config = dict(
    d_shared_expert=768,
    router_score='softmax',
    init_std_qkv=0.027,
    batch_tokens=131072,
    max_seq_len=1024,
    train_tokens=1261000000,
)
Below are experts of layer 5 (counted from 0) of a mixture-of-experts language model. Rows are named router (the router's row for the expert) and show model dimensions 512-639. Each number is 500 + 40 x the weight over its row's rms, rounded and kept within 0 to 999. Numbers have three digits each.
After each expert's rows: a language model's description of what the expert responds to. This comes from a sample of Wikipedia text that the model never trained on.

# expert 4
router:548474494503444512522510596466448505533499485504531434535538535523465550466549474485462430486517440467544502450495434480472487509513479456494491480582506532559511480443492506484527498490472531551565519506450511467562532512475449508610478472522468487488489510503521402488457427500507467458452512453468513535483484513474450546491445484472480541512464461478520446522491467438484484456456
What it handles: Mid-name word pieces

# expert 12
router:474490493467489458509491521466609537510527578443496497556561454452428488532527477451513560463535535509488508494499510490529513509485514486521525506503519587510520554498439531487532469504527527433422539535490525515575502467449478543451481504468550428501476518529494495500551477488471542437460515523478480512497470464477593464488483511467552424507566445465494481404522419528558444445427
What it handles: Table cell separators

# expert 31
router:487567546442455499517487549537494550489517494554511472493509541507504493488473476492492584535492519466514509518464478509520517501512517591472510414514514472485552526563451449456471450445459472484545507531589465461445514490403407493538517524500422526497476460445509417528457493546454514468510505498499528514473432500549471493528553450561517470515498483467527443464448547561429432478491
What it handles: Personal surnames

# expert 19
router:505501446534480509492541483517501470539513447538494447599519460459461561498516510466569504566513535508433470547565527533515562512478519474540434551514543462495501511519461485503465608585457417485446512520536477524532489508492504542547524472489437474519478484588526435476558518482506524525445523439504516484552535465463467489530474452467590493448487544467597475474517562566570538436499
What it handles: Clause joins, verb endings

# expert 0
router:531500532460490482503425553448466446470477515452460434539530471505512518521458486454483512528484482482510547516519460482505538519504545453472489557493494510498487519527476489556547504485425418451537492494499463544470504499567523576497565495564570463522409452539538467436527536468423478463482443474448513455484518455484543534485404501435490526547496464494523520486580492535561453505464
What it handles: Auxiliary verbs, headings

# expert 15
router:514493544510541545548474572496509538464468525511508516434517523473476444485521495487408499462489544439469575547524484461484513551486449452507439518516483552510494499468520429579435513483502587534524520463512492451470504468498495472447532556505574482544493451532534501506477540547674521480572524460529589518535461494511468441572552496504455467513509493433466522425504480523468553513432
What it handles: Numbers and quantifiers

# expert 13
router:490575456556437479482507559411511444499489442550460475520493486434457492477471460470476484424466513515573433506516468512535462529544495474478485561478507461458542550475555471505524528527487463456550468521562531541503575601533539474518533478505474480520517492531546530557588532537503459485483529458538576494607473524514503514525446424479541513471538482442459453495530500495518525476446
What it handles: Word endings, table cells

# expert 5
router:540487502517530424559489517501503531488540506519452582436513490531430435486508533515549492457457483536492474545493499409511507510561442555492449450544468431514473475451529497592483434468531475502599527474467501459478514537514481506532573480533506444521542484485483464508524596542495509505490449473525478488470600565468528573536470531532549544490433482545555465457574534491487495515409
What it handles: Sentence-ending periods

# expert 20
router:506640493510469480533538485454517533478478486492515486588503528433463525575516474410466465500490476559484529496442499512536519509500471566502527489495498533481477505588523452438558466514454491473478533496533514486477570542432539448516508490542555462441514577458485523462466511494522470526451471489491486556475463496508512518520552541482541473476540421484483430496499539499429469532531
What it handles: Movement verbs, birth details

# expert 17
router:530411548525510479465404477394490511496454477512533503484435476516469510478420435488452452464535493517491528532468505514557487607479487575421418441527520507526499542493504476504495545548433534545511476471485516478448498497473471425518506491509515541515474521446512506453431508527442477527537496494542469506553468591458478519455553507560479431567533451480513476502487476543427487514530
What it handles: Pronouns and Roman numerals

# expert 11
router:529492471558502454503461449523534512447457476514472533561515431465575557487508527505475478518512557533519553559572524486577474487510457478552495504504581579486510521469521441529509490576495425480478543501456546496521508458531521534586430487471484449436508459468493488401525488480525476534471503541544501475539449512438558462495484467435488523485519518493471507496513513461496484483441
What it handles: Years and numbers

# expert 26
router:529583535488415533560486519514487543543471530439534507474492546518543535483477495522490538474530509417441478491411499535550504460552505515521444489468549535554536524449516535430513552504494520469479539501468518487555503420517441507443514467485532462643502485525541493557559464490591510511526440490499480542538425534515510575488491452448567496524491538474448541525430511448514517554521
What it handles: Prepositions opening phrases

# expert 10
router:514493528499480513563515473502472518445509495487525457500518425454484520502495495526491496513485416431457523511490396532525563468545493440543463507500527515563573503503501527563521530485454557523476496544456657535487522561554539500462507512522545523512480475512530439387545480517523472484517498526491536491546498479409543551489474512449523496514499483472471584457567553494549450482472
What it handles: Linking prepositions, to/on

# expert 29
router:587510469464488439517471469541464458479485526549462483549415498589494496438472585536522536398487520487491509455419531538462543530515498483547473495459479426497424509539520430483445531506509494448559498514498466513486447436506500508539492475515447502486499467518525550606505407501447493573507528538530514505409478550486503507481489512531405535485505469546500448505438416508551417522538
What it handles: Proper-name words, table rows

# expert 6
router:481508492563449515544452492503591498502488565542502482578499544469504492512470494472488498536466508526491526537593494464505457494497497541487464508522540515488566446467491501493438486467535433514465541499465438455561526522504490528396508453522449456508469478528508467483456509498512445516525482470526471520517455487509490507517537483527577432503583486531470513522448465530448479497465
What it handles: Quotes and participles

# expert 3
router:462424533475537467488460418501519478471454540475450515561442494463456501528494468470471524547480539513436559511547449495538506485516468467510519466508472532539513563441518514429519382513487444444482548524496514514559507461512462494506508479482476504507479482482526483446411519531482472518550594462561553542490495523515549483512528468468531485476553498473382533442469480548454501482523
What it handles: Capital word-initial fragments

# expert 7
router:558505619489507490500448492535530481477483499502485460528583498568491476513414527438460605550466508480490532568528504528481502551519480472444459569476432495552484504486504483391487558575511482514498580533595472433493473565505502524531469453511465502491468510512523502516485474523488441581594520506551520500542444502540440543540524504596543433504523432551465414471444530410424493499493
What it handles: Title and list openers

# expert 16
router:482478397562501550543445523436464499472434453481471443446493489434459518480530537472455500411449471504477488463546521548499486508512461478551496443491511517497474510463520553517530537520514439501532539509453452531500524445460502459476471486498503493458486479533532476506497417536498456524406530459532533509538473511520493541497489522551492461524514495520467545455510457549504420534475
What it handles: Common topic nouns